{"d_expert": 64, "hidden_act": "swiglu", "init_std_router": 0.0119, "max_grad_norm": 0.5, "max_seq_len": 256}
Below are experts of layer 2 (counted from 0) of a mixture-of-experts language model. Rows are named router (the router's row for the expert), gate (a neuron's input weights, with its number), up (a neuron's input weights, with its number), down (a neuron's output weights, with its number) and show model dimensions 0-127. Each number is 500 + 50 x the weight over its row's rms, rounded and kept within 0 to 999. Numbers have three digits each.
After each expert's rows: "comes before" lists some tokens at least twice as common just after its tokens as in all text; "comes after" lists some tokens at least twice as common just before its tokens as in all text. This comes from a sample of Wikipedia text that the model never trained on. Tokens count by the router's weight.

# expert 10
router:520500581500556517452492479471581534426501413401496519452516567627441560411491483597568496482552490484529510522471550550442549509440501486562546422472582567526484568415506479416505500518571445546486541492530495497508538424449456587554472400484519472501504575503456554533392475426502401495441569497506443471513537477510505442449445562481523522565466458500480405376479547513443498540543
gate1:573474562396555511561535520560559451402511452544388432437491484508526406449496555593525483502438484463485516565451545509494483517425529491540579523548518538479529456434535452504484568528489485458494525511450504393498499509438464428449455404459437556497488585527492589519538474515493538432458474535463557556509542512550504468434495487546498468487316498540468435400409482548496549581503
up1:428459453434480476548472520530568517510382390436527427452535488610462450474513602512509529510520517506505540507487403389539447445386522481443512560505611510497458534515501478447451462515520508517425530434446458464477438581492479565536448553464492471457452432512442567525509501476500520592535450475462532457431558490494544506536571489518564545635550487439403450464456414507476485537545
down1:516472455496467477445505466504544411440542497497594513527564463536606624496508481472484496474533547471514543478479442501460535415566582447456487616368513476544563572474472432510514457447619491473550510408522588525402555523549488435500419479518485455482453482551516492476477499456509533454592501492563560588475396583530537517538493520547481479476498488405521434482409493484442419527526
gate2:570530474424511464461548454423496490506471436482423461458586456496584508495609434557447507522473492534494458508497536502555656555468549497542590463457497540575554503447569544526555459566530416469559518436495488469475467566485596467588572483467486455443472533529502634505449431454515593507453585452522539495470549532426482484441515538437517491495499583466532541413485459584534538506544
up2:502562463576424477535449583581489426434487584678546523524571533552468509485463503456419542481485531382499451567471472482432485447477547575494462538497445490493402398499416532464454487523489566483530433587471529461425522429441413525476520479532545483464418460490511471527535487545470438491566488565486388449509516542524537480449493486505531451549426499471501499615442520532522531537483
down2:463516599461563421530517419585533491499517550487530519538444556505466419510501435544542432536464527550480477505502642568563488576523486552457449421553495470553596435492457475594511399551499526475545502491427474490598450493526476519638609465506447462479485478469454510557479487485464557513478547520467390462490504462468461555431457516506535508552514593531618511440471545461535444565511
gate3:417508555487469537423517490390469458512505519415473483495454556444405515444555571588460496483430417408519426456450391519484498539485575482470558463467585586512524493481518533439441511519474535548493462481473588548553507540526548516524557493448557493494481523455487445503554529492500522496485484492513477508656458459486562465436438516591507554513463528517594456513568520447388441377425
up3:495464520587492566492514526547601511481555457393495571504485435548476489463424495472407530518465481520520487480436554514508503486542475550608448449489468543463475436552495459545548519339437435569522576558464461514441575592509487519510585516458524480577536571526514521368477536388477496463472499468469533413455523454459505619531470490495507535460536531564532502491562446442503613512471
down3:557489371426465543473537482545512522481583485533549527422460503577473461500503457455483517483497512569515460529577460587441509508460513524521492584451524391588479608545494476466590504441518507526568433595537506594590497480466456536441455528525460468489509556457596499487498465427535547522461559587523590440426488570504522545492562441572522486573540457549469527428442571404457527512465
gate4:567502532478570503430464487518476443515514491435479605540467548482482545519466477648633544518453490464471480527507502644526494451466556491552586418446464544507471627492482526542544582596450455504541448501544541419585468543500504514548484550493457474518427534463506498576528519525558468501541413527376489484517529467476541386459487497545541486582467577527485472456445549503483571474466
up4:536476508449458502549537472539512546435463581485468557532494465483496486577472596487553543472515414467610503479523524528419477504565570399416507534523458501481529467428401483576529371524453433423459502488546545530493441534537402540498506493487567569368516585594572501436557497486494509569488493466533387460537566541433519426474494488472558525497523513521568527574551499455481440437468
down4:473437422413490502553521586486421451530457462474442445535544517454512441445535556539554528574497435588566552471464457456547468579438505454555504538581454535557534529476595476488460500451476488608454551431405484631399526551516534523421518549435565469494464506587432478561483455573530551491579506494445488490480600498560516544491529497503491398575474490575452506564472488520514502536493
gate5:583442484536555549487404446522598505461425423488411502520422529539518396481466458513482465521471438479461581556475595516532507439487535578558495550485490517455467437425422442424470505497483464458517577559564552602505531486601452545523529435452439484517627505524506493391503454504512418547454497480457504580476512561471583524461457498485491476524438466597461389465490551486476515492475
up5:555446471501524470481525507512465533506452437511520478473471525535508510550475453528411481468494530550510504550486522467503554581413581489363451548496413508513490562516498569423511535527491664573507528547640461433493453402595514544518430608517595491445470449502496463546541414414497485496440500453575455534526476480466540440484533456422561487520588502497520442476549481546537560475579
down5:482509440480510458447601536478501572430564522533559411474500558587529493504470558531458502437467386454520524537481459485634527432529477599627493488444571478498499510494546582378458519472423432534503508511443555498441578411495511444503488483517396525558507525469600523391543431478527445535579483436525516522434464460523544511477511549512507499571470447518538472532483463591471539480497
gate6:438523557479464590575486530498587418466526515421525449471502558552569559547448430589489541539401510501602571563475506543548548518509477473465519477488523571458480505508598596428485536527478582465527568555496523450585540444513455459463523563446404480455477474514588523506552488537500479536510488534477540421398595450506527530473498511414426480563428501529440441411454454476467531584464
up6:431517509471513587562423516481510438512615501461505518482569471461521618489566487523475515501454470501507558494619568440488505440452471567424537515605523576477455494467536527417534559446498478500530487620467469449507560550561416542418478590408347479467487520463542493511605533482552383470539547491458534421497537487526484545501518507486442442567493479487450446457482531518535468487477
down6:488469498467513507545414453574453543479579473487340465439449530515636435489525519570384460536525493543504492457505527515451538516525531473480481496492501547432441433465538497387404528434575459547520524540427446480435497416446456490408406448471537460506547500548504509525515624516481515534441501410439521524511575532461513527499542443513466518514506470563428439553580513479498546581435
comes before: "|", "-", "\n", "==", "The", "==="
comes after: "\n", " |", ".", ")", "==", "==="

# expert 1
router:467445541501522485520501550503647521451486483480486564445415563543461545459510494553524408514536494587521471525515529481534503550426498503491538403496570565524462578431506451430498533506544442597423513554571505450472586484409462564533468470507525529426542533495468578543476461457452461481499494481459431489569508454590436468375453490485567522543465471478524378404461601528417497517549
gate0:441461487585465569514491550529498589520478564469490512548458465485572492606442547542528452513496636483554517604534577494536480439456505472510541433439515494505525465510478553462367494480510482510597446485492502544558512505481429534571633494540442500431491496524478578457446505524406435439498558490479442523482386529520457479424472416465563519569489470505501491522428455457609406532492
up0:602552487330471472564458435512520394503418520484512465485471515531509555546540553506442500422514401544391496516475431456470481553502562485496487542539373467483506527530519474620568490501506546437421506429456494470453488488538521524485488540507493494505497500437494432533438594537562496512527433508502550464471603470484575458600512628495491534465479513503450542466620491532434550518497
down0:518505556641483422560565501527585462498566535514479515473563510438508518467572528481455538440493454502507609375495592492458530431496422573513526473589530568639436602584550460477468466506501500545505465502527495511496555518492550446459531511544490593571600485558492468447592493498468494500435470459465521451473442495516523520521545522516439471485578500487508468501552578538563551597419
gate1:559397523490482476478456469509473461508573576532510499543450362499536513477451507573459413514523500489438441491442393514491527479595489476417435451524450480600423514532488457461528456454546545441590470474514492424482473486525531527445517450465444492387537517483413513482349520501479497477467522387453438548508522596448479503494365574556508542572479496484466466554484518485430495529535
up1:395506508512479517482524529545556569522476491472558537512511595570486474496489431530495542489445543567517550527525482542415458544468578475475520471514468486472539479490506450484471518639543391520435512522547503605527556563500477433498376492509575464527451554612374488485471494445593494500480451543519532452446519406525551490497612466508430571498534485515541600451530530548535396488408
down1:497556542480509552469444437493495489540496468425435481439519568484470541454526509505504508508384428510565540470504497446559482442444514497581482453464471488462413561420535501559443581549461535557498494509560537500443542492418557502578584488438481618546498524488492444479515487543524404531513568420480548476642539568483492469521554483574465535576604477466513475498624522564370534536523
gate2:582402485639436555472543487497426504486563452469443466518480446510416493471493613421555430605442475519516451443488575489454482468423596468475568488531535491510494577500539430572563463545476472565575549487568492420428583486526481529479475427461537473476508589433589569493473424567568498438512446476507517481528465524470487506457536556502474517507491443450600506462508539519421500548542
up2:496524531428559413472481485477497513410483520517478461508479587422643458463572449481456536334519526458518482570531470548554499563558475556555421445442502540593489477548424506459468524461534502502422475525519503561516472498526535493584480575550492501587479384588449463593547496433451515574540518549479505498444542508531454524508491412495536511483497565484406463512485393532566542543496
down2:442444503571476549424575489475440493399534488473566476556548378504451461395550491411525463603475491476574496496513539536483587448508587527463488529436480515535416541522495503497540490485594426503547520449449480508537491437436474474414548430462520560484480498474535557571465455523524498397508488538460539522452489379512409505510543473440476463476587488400512469538473575565511436564412
gate3:506491491481498465563565517579439456520459493561476542407512494472497515573515587502527484526542471467482559482590473494426504512505473437393464491509544505536508569499554474543472513516511521520496528450581539421470502473597505489421467517475468520517563552437483522555452442506492413559482464506568448550505556538424504460450501689471468671462388484458419547535440561447505414452526
up3:536468484407546462599456496607500512474512463553521468395442494530587430435474474479520467445455446488541437518529447522442473499592502368488498450508533498522587468552498555599524476477533554492498544496464506483513513486435511536502423477411473494514542521523442447515453416585481501520503450540439461522412549544407530379454511538516455542566526560499506448478471498591494333478439
down3:441650443459456509495588500501540540570457496554513489405550462510432523483468497547502553524512498500475503482526486491548515499540546588579497489535461585447551531588526490514517539481522447386559583491526455537550507470489469488462571559507504590448553619488637488515493491497461509527460604416495508556504531551498435458476500478615582543511470457485470438478562473534464430372571
gate4:482606517600493545456511471463514445510462543479369488495475423448462467506526466616541403544504577405519512542529586495577499484488470435471522490460473525547408615507473498474557531412532523497594592524433433399518522490473528607503414454572566479512472488428501454509466508456541409503397565464505463448424535549505556534486462502507419525496534532533493462477444488525450507516515
up4:537484501402516507549490422526447583470501440561605559506500596546529551439472534449466647475468403555501441398526394473444518511612480556502435520505482485492573384524541522560461494515513506470475414510544568524509426495531470494506616542467386529538506512536561457471455468536500607566508448563461544514545436524477467501533496516541578507454438460469524491554547516529520488519522
down4:461440484564439471506449501525471496559497517572437568545439516435550547573531529483532511381578543446550509550522522487461535507539425429495434579494506607419398521501501421544522536488507462478507476562500477430501514449469531546476483565415392488420505507619547481418456582521512552502480456574534475527481409382502401527486497471555446498522595545450458526472462569532556494472528
gate5:458602445502606482555459610456408430491522519533533566563518599524459480437422461490527507459486601552482573451473501469456461437515532398467462496506504535508485533535527546527454425483437467538455445571460551544529444389542481537525511419459556522562476492496415477481501522528455519495535517548574454604534471507395455409477469436477481591486600566471471469477548546439474521529556
up5:433486460539544538536480568509562464536596472454549594532584491452493498492508474499409567554499566543479559461510462547395508582440471570536574481455548497488461589471481481484466413486468481656470450452562537474479510483455550531468527516505633539486494519464482556561554500459449497460576489494585462543617495542516516496452516366501541575461567525518548489554468470533515448569576
down5:522387448533456512368423414545520505587572665559476488441495460491486566482415561523499429397461404422586428545478511504500468509427498471457544506427514470507547504518545491447510527409491489445499520554501536469476471494427479463506432520521462533494505384506470552491497444569420472464492528461447472525473514484616505494482586428551506525467582495475537490529488486512482468410442
comes before: " |", ".", ",", ")", "–", ";"
comes after: " |", " 19", "|", ",", "–", "."

# expert 8
router:470499546492546461443495581486569500483402463432637520430444565547417542487509429552516452414535521512503396606505531498527479537473485498552529406454543493611420530469459473481508507477531455581433496497525522484537535506406473515549486432535515452450553570532444539539486489493473440510447514487428455502489548449551489430441444572534553510597452462465474459442455608605440504569523
gate1:380521589533530479496537526489545488482518538507448480458529519500512512499472530533432422534509522440450533514549510532490501493554575490483460518442550501499470555518360462488602440513508447465511525419451583382446568519373497496491613507434400518418523560539499506459643527469570572477537477464547497371496492528535419433480484528523603581555564490534491481510482526474488509486533
up1:402490451553591517427495460464593526573466506511531451483582456506463465515488470508451390566497620485391475510576439515433511495515478445604446510426564455444418588420501461531598543478474532531438540549482521403508462493479546488509548580466380456447522532552580504504545465458544473476558534496553510423478553439571435545482535488536499527567503491513542491451488486495485580555522
down1:479492479519460430546308522544519427572553430427519489534520514433570557445429510480481536507443483538533465465535495444496437533482485506515489547478459563535517479514385500555424559495489515634524447526501508524554465487471483503442568415540521465497584474506577504454509564527353432422520436506531541562521538505366486519440489528543525580453444474503525493505509449584543450507529
gate2:553473486504521494456519560589529458489454505444432465509479499553480491416527583490439494443545632508468544459522543469594536547542589438569563510450493590531580430510597543521499552467532629511455600588534435475554510473483500517456437522469520450471485472386543541566517562404521448468417428479419451477469456500493515546524480499446572489472465519476534406425508475496434553525489
up2:512528535597464556529471400452532530507520453566519492553598505483528464511512439586561547511400486559562516488531466444426453475460397531471482549570535429433508527611508463454463489541445451484553503437499481534488564461522497537422546509526547520517436604601463540447454375522438541404535584533532527555507532495525502490440546590495453530524479457493545524587470523426601458518553
down2:497435495521533500440490497407504571461589501528503483448551502548458508517473484582575397459501395472521511505473464513421473475538459448419527585557511497635428584478467478428529511464608505486508565492505509468487502443525564525508500575546555458511578597459506499549518486498417599511521617518502460500492524477612484495517384485451477590427493571438574470562526522479471586508499
gate3:520604518478545511537400388532630494483446429419594531525471425480554521524610492447534552465438457571470437509506515557591413515547444475514522475531475470545495481475470517484576537546460520478395481415588502534504522472511458435527521477594483514470489539469528503551446535511489472467492379595443563530483498482459495477494523609450603486540475509491468520486417587549522489576504
up3:595497541528470523422501488442535432460485530499547560442409475531412563485513462490431521524524432533516566602545494567495468515501513555504442549529583502405496451511531492467548506516463489432440540609504468529485490523431483523486484519459518534417473428531541516476515517440513495503415649365493544422384493590575504557521436458545419540469461568557465554490514477488573468412489
down3:421440484574475505540476597503406468475595517532560449435559454520504441472484506484545449479548547421485437443394539517459625559580497549464591577545565539513489610431562507481378469463543427503526533464521503464555478502507501522446489514461538490500473551486449505570577490484523581497445541507446494482578493406489444442538443589533500400550443494447513490466502575551511503515442
gate4:537471517539517543488605467487537526584463488454508540568510479521479457472481395480471426443483519484510491517558513430583466518386461505517446479543502548492463557591528487436488556536556490592513488449481490511475524393526460522486584537584512416537593478549469624512554489576471407453577452597478547524480354521511507587481562525381480471525453437465544522464492474530479448510554
up4:477509533491442476482496534528566483504396561510482528523496559430443533472460671549586614534452493527454410475521452551446477534492536543519515480601530484452486530473436466513444434558600449454428447484479436461507437508514495606500456513490497517516470463518515489502577541445494489496412525503533426461509474539564539451610559529546540406545461482494458534504546552494547562661450
down4:507527523484515540456549593547564494422613488536488472395488497459470508427374542476475496582419521527503469419493590603420562538559462487454505426513497496517461569440501548560486522509496506542465476512517496516455507439565530403510549505540539570505495489413548532531525497584501534536514529519470469506431582454502465432435417484517565623419552558591540497525624435476531507502530
gate5:475533541371547509449500525494508540526480646470575386522484476486459549371535452510504382501558425474525446600526542497552485496469482413550483493540558393523361522509425488470446510400559530517490546509494524420496554568485501468432560449353531407429521487497510470532539491448498468460490531497489518474509430457469488466488474495548501526539521584500531515511480436548473530517473
up5:457568461625425466547560444451420499458554487549545594518634471486517436620545526529514538528473522520547510458470513485418493459490504504511537508471483506468580436552522422491538482529411533411527569501587530531515521414573539469541532505538492448504455530486478462502487590537490517561518452542475483586445512511561597482505474459515535480486397462424567401504506514418511554605587
down5:504509616419551494557537481422438633446408495402514443463484592463519431427545503454511487355474453445518448424504550468456496441488500577531472601483525452493527421522593487478557510402468508536506561484513496471426543528470514541463520640548542430430504488519528516471501510388499504579523540506537506551545438500490510458518539500390489516540485471505499470505540460558445459488506
gate6:530564504468504599449526474489516459521465565590518472448372480538491566418491540524484507471510516457588514544474464468587406467543485376414503500523469448582431567498447454486481530470523615584525540545557428385563562542483479512453455410492409432477567493527488488552448565440446466487542475455471507486538474508501499492467480584477535543538577460541431514465467535534470457607460
up6:415498470514522507548514438496570522506497458457533516532470491553569489491520445465409525542519486474461428552547519528455544417477526590490479501502477480376574481527628566519454491556522455506446492518467443629476460506462456540484433524513530510621461409465468562473492399539567526574463572625529559457574453487488540557422459475416455557453467486449546453503399567461515511527540
down6:542424456454546554599454466435451505431522467385509477452474537499439470608503538506602562521485429459500495502442552496495418501446414474522508474495562556555511461430493449514509489408514423483492436602461480530537476472425482523501558457490552498487505551413445520525528475427422533635539518424418512562393444456495512460535523517497504534437566528456513496396499480426568441443486
comes before: " ", " the", " a", " and", " re", " been"
comes after: "s", ",", " it", " It", " he", "\""

# expert 6
router:485538566510582429489505511504572522505485487453522580462425553535475544472552445550539460487549499557476477555514519477542514511461478470534640433512481534499499554409566467450517535516592456566434505528568533538506551444460447588530508470494555495383534567584403526512433459522472530564429623447446434423602522447509420479457403570500504512505439507477482461431461478543438483571537
gate1:529569439535477435538442516550552454483529451622470409560536506570491537485499501530510494466462569520535488483553440545526500418411487493457590511417470540508453544488518482511535592478468533494457490433497495500623520557473589510454503515484564489427513482457525543513448389544386520538461553444506524493569396396559488420460492496502451501534479478485481597491423516467500390559623
up1:484504514487513524598515529558647544514463524524470528541550392538448598445463436531465534434434469388514459508553525532508502455487485462465490511549506529456503493476489494512491619465442529427523487493571517471517556504422484522537482470490588464496609411515413523505490427541534432600445531446550448553462435523520521463402590517424445471507445498509518552564427574541605475467561
down1:467547497414463496504533527691465517430563530432469511550507458556556489521483580551467480429514506527465444456532559461555426538457590472572454470445594539572592496480576537526439563494504435423476487517504514496480481543515532472519521486414589616523439438537452511514536519492369435517556568433504513565508563460461551555516545397490495538464518464552507517527490513518437470499560
gate2:509547580467472533473472457438589445495555544483515525525553487478379522480454522498474482555442438478463528496525603539547546534431514455542521420501427440476533510504549419485415452546452486567526581510577599399565540516522539530508478531375590473497555538549509408497517490539416515539542562456485543575480482517515388525424494594502481489466464532460522547458481514400476463380493
up2:478467465518518526545372509587474408548404369556531565459474541455459508485483497528473431465516570515479465446517532431442541443457487561432541536559528469449490490405548491572472553588598527484472514532463502539525503530427410512517449587548511540528587452503563430480440437537482468410381483543457483528581516416545552527510551527406523478506585520482507485464521474504565535555486
down2:555518555450480453535450396465560490454568555566626526522499586473454514472439610484593487510486514529502550459406467459560508488526550467546537398501558579489505562466519441520558583527444452523536502443518500507496519503558423523514476447485446501515423592449482492481490468551407555549580472481561490552534473424420490413454446475517438493408498472457530459570484425415541585468549
gate3:445505489371520482443593548472599445498534633568493522471419501574497542512374410498500525428470486465459433662495525524508576558584509509561534540554439507517528457470527520487433382421499473479583469491547540580548489538516596531512529487466467456458573474501464467489484450415440498465545550487539476520483469499432519498491526527550452456473506490461425492535498531510417553458488
up3:472517526487508506513457415502397543539441435472410592513532499462477449455522495467532516554543524519597566531488364453516449491537499548484462508518531467497475491491511547491491543555448458489502443485587372425464510466601483570572414492533517419465365447496417578542481575574487503565510537530536549511539470467541546529486551496423607563523490546437618496490490487473507456565551
down3:501506513476522349485594542482470551411441511454463430517529422597463454489548586443568458436438610474524500472429492509480444446542554492578493567476447538525543558504503474439555536371472496477535500460499528478512645407583469489459457545448505577457469516460511481608468492451517479541537553445455508454497496593502482557488468444492544467542529464487495520548547525525591468424505
gate4:535460462584453397540520484441441525550505595490540538488544439427506489475464498525491495432634515442530472499506493522520565408472574447435513562486600494511462549394483429468524448425528515489455504585489437495466559509485509552436494474529492622463512510537511474511450571553566488555515523347557502599455568455430541506510470543481504388519521488485478463536475500518445375530495
up4:412531410558510520409491521525456518553445524522528549554530519474484539496550460555395549469565549440544494535501443519566570526601514539550440569398568414544523571493524566482510497476502482525549533518463559490544521539447449441551520543504515428461484503485554512425475419527420538652511502594499522445532467546415529482465482481520531597510494498480552498513525392504488432544646
down4:545517495440462549470516467565449417574468532590482506620531500527540489441529462556528504578524543553557534479541470417469455463534479460512519469574509481475509406426517526541454525608435468478514541553505528490606471493470565540555512547493451449563556489511523533459530543600632502477458502551420456388622512497552501505542486478574489525485436413448549575467491594454450549571498
gate5:494453559481542553552588526536523534530464500517563562510484497488445469474606464505553536519533453482456552559474541459491456509542510496498425390438467534595439514563555520451538594369518518431537450553397439488542444467507531569476480429476499488475489528568551455523532464536596583564508551539487391487524409516529438574550616527540478496517418533455439404573498496528551503538466
up5:460487588485520528477447512493547479529458555495511483527459522478530470505418516397473518544463543497554486465508465533539469550506463489493572523462505384448465516568449487444498375562499492585499489425556577533466485530448441453484511513538591572446473486457472526446524608425411547430475371415414573501431558534475540444398457496410565504448589558480558532487515558503496579473534
down5:488438544563440519569524647520489517459488488497527560532471521463524493553478620450643482481489443520454566543520460564425539507545540538488491460602445461547427452393479538544461598479508562498568484583490472521456546533509394490543453496556470483558543503450523530481481555539477436594524567454527519492409500423546513519513549513471479529515538517439573406578538545504431481449424
gate6:480494561445454446446502564492542528493546551615550526485525535490441495545583445490472394514460559500542462500551516498536487440363396462514534438550432497509473450515488515456447420525580521438434481522497400489401536571470504578505477515571504491466538503484551528541421472481617504398499467470519488477614533510442576485500505521596500509473551486436470531606586467567484531511576
up6:489504475536437524424525540509616533546550567580457580508478515431488488480555447528481407484431582544513534492515519474556446597399444412504468464538534480517529465460470497461439389593588482435472574523510477535468554517400556536518398556537485417530513509513554482508429441450527491471482425572455498447573518501518611486457557525494467533437514484430442462560613478534531487493467
down6:422489521492472506506530507430513512462499507439497567554495500552486505481564487541450501602498464415592532530440508532599451430502568534418526403419401463446548494558458490566542362502526552500447463550500429495551553533559536486442531395409404500520555579409567518553555488498505503491496376520461512608500462476511478566532471495533498434482467566464555548578512490516505543507454
comes before: "\n", "-", " the", "|", "==", " a"
comes after: "\n", ".", "ed", ")", "==", "==="

# expert 4
router:503517552523604461452466531494616516505434412459585527416469557518489577436527440551545484448543513545477458560469477441507512550388527485550546475489567503568458565424541475483470539547521426586437465529594510526505526467440444499578500438506553469433515543549450558482440442466460429604397546482486503449548549444529400477496429553529509531543450488460456450461425515533456537564552
gate1:528507412534599485465483588599448523528461477519571518500471406534487418485522512518504483510553431474474469436555574409490578568456559463557519421541529555489413481506406503522456509588527486541468484486513471463455505529551457469428597556567574534458411474501528465519412539422450412522451488462417474457551515437420565496509558478455462585490479598526435538475486485588544474529552
up1:563555501568567433457426506562557587497582581626552489419487559581565487470547509482468440466618436513424517571521522471514473499473590498499502492538527500511517526536401501519437481494425490572568600473536509557539516526562475500467566483478490474569570474458527532492452465459374490509459502467572567553556481453554432565560584547470539549424493532538469507450464488501517590467538
down1:496506455558520457526543553439462482386478596515510491599523421494494419560454491413447507467528454492579523460484460379531477448514552450469503542563523490491475536540547487478434556532483447502521426419494526570496502503489498492507471541661472532475532504454555528548503455508556455486558461613378506394423491504420551532563401495542490520427486456537488549514531524488601440578487
gate2:417483499506549476509444501490545490537491446502514423511556539516552575456446609591443480576589565541498506467604537434518517518455486565502536479483549462464537455347434495560522420528473505554559409576485490438517447458530505435532395561477441479529534503521430538587504464537520472460456546529525500374556437470545395545570531463488498494460496557479487537491494443476628488534494
up2:534530469512496501494472573598530511435471512533516579492477420452470499489511512458427520485420453521549521461413521486386547600489603487529442500496508400467455523556484521412459544437460588429530570514579458444625502453494460449487522554442514496511468560557456482576555537334522515492537448470472407568462495481440573430512461451515603487495503482503527497488594532491500552470476
down2:542561527508524438494535469554446463400550400498557535463460435515412485465515526464517570528497569473569523433475519556471540486547481428496423507568441518447437601403440551605537458431499466456465494590544461478548481473510624466491441411485479517557520434463516563455485418544500526473561538539466425537491463511611507408511484550504519549515619467463518454501494489449439505504409
gate3:398469471508515485467512566485592412454526505578504531514478475434563518489483530499525498502486402636496418535450506434527542502441429430549484457486539448479521557537462516434544548466553509510359468496562496465467573507428487455589461396501496561378473560513585535535459500561422440544435505497529596546557515547547507496451566493397452544478539578541532490488582491500491515526525
up3:522502556499483488447522470517488520490533421469565528479505445416464358560426504476505496488560484412467556527544536549547526467549512541455554570436548454574380459386500558462480383530426514566604608459567513523540488450585586548486547550530510482512562550522479553466476506432476513533495471584535420569524522482487555473457495497586556469554504492527535508536515450512366500491522
down3:532453601420552521470528543457401593511427475531620479395472388540513488544499509485482503457591607509476556497562491499512515541454546519483535528580470483485529452508602489532507356445542565543449504485438463504519449487522509524405538406456587431482492598519484573530563505439559476419523556480451520462457535492468488483534446522516479403481449566452507545473492529447468511432492
gate4:464457490399458625444400473579467548521464514414515527437487502526467594441513448430498560498401594474522526539442516469425481506392485403520443491472483533490529600513481513473486386513466461519526464495613469513590512472461511506533583495555572534541571507531500533545579491539426445498589416490541479536549571544446495466463455540485568457522484495437495547432498466464537476428473
up4:482527494466454557416429454537523469492520482481586540565471470537583508479518511431544481564474505469512503469508523466465553510521570497465455487505457444530502493545459516472458432469514427564519483571583456561622468499462559476569552622524566558536613448449504493423532474423449463529542533447523525574529460467519465557378478465551532579523486549446415391582562412499596496433460
down4:518498556505461512522406444480455528422457507578555505519531439546459462550489564518448470489455432412469510477510519576532534498471369468507471558497422459533465408525507561475494496424603482490438476562541529512489485421436493510534437484457522561501487411468460502550514467625406527509589451575385414502459641508506539530473509505495520368484521458484558532541536481445538459441521
gate5:526512510434570458444451533450450430544457495546604556416504427413493519566461554493495597570527446509489455506463491545525569513438475469475456518459572471487501491488503494541521631486465556547443458547569410508537516460516509552509466482472481489453541582509437441501398444439604413529556448560448530531479476494543513499522439433600615458546437549430449488489525500432472513507615
up5:561507468492586536493483510479535506452532555463587489450471431454497455410484432560537549468531469452502531458539545528514495533475568603479518481573575501544474499489402529513378635517558530450406411407578528514441521505478468580522510597547461513573543473485434442503474458486508485488589497525540520455536441405583463423532520421422467525442479540521498454495503442463492404506580
down5:507524477584496580488459538542487440554494480512503428502521491498587501477471518521509466570428497388487481544469514365431475428562460511495396537415480543482516546474513485537569369508451422428584537545498550555498509477527491544526518519553313549479504557558507519496544473539518519542463466569565502486525507547439535512559406557542472567489480463483567456609441537447469571502455
gate6:537483571487536478551526531521527535466465517494570532482551369617437552575406653479521501438498418571521507535496480507540466522525435500460524518519554450568468486448524479562552435494499501451401577429442482485469498531498448612411537526586441512535605514588502468626510517503461463446513540580500532437537538566559528535547462503544485417529493501473435475494513504511556436485528
up6:470592510519585489533458556429522467559454460527516429558523460548558421507474448446445556449538514545490568447478474423342381476454536580434481509556521481540429423407491465517558490595569417477478568517514519490493450524423474424465508506453539514523492511566510491562513478508435451467462557546529513535517518429448555545527411562537448430567514599476577452478503463476446511443507
down6:483482538490500475582473558527461562452512422514627461475606476521365481574483508463505500532507456421514488546435452474542494502511429450533397570467535444545568528549535655394560570500504486504477457492500425491530566502533437468506439506451429536483525463514557543513425530388413488471504469495524452414459491510498522484436403493546531462432592498535466450570519468454475457474531
comes before: " the", " ", " a", " first", " 19", " f"
comes after: " of", " in", "ed", "'", ".", " to"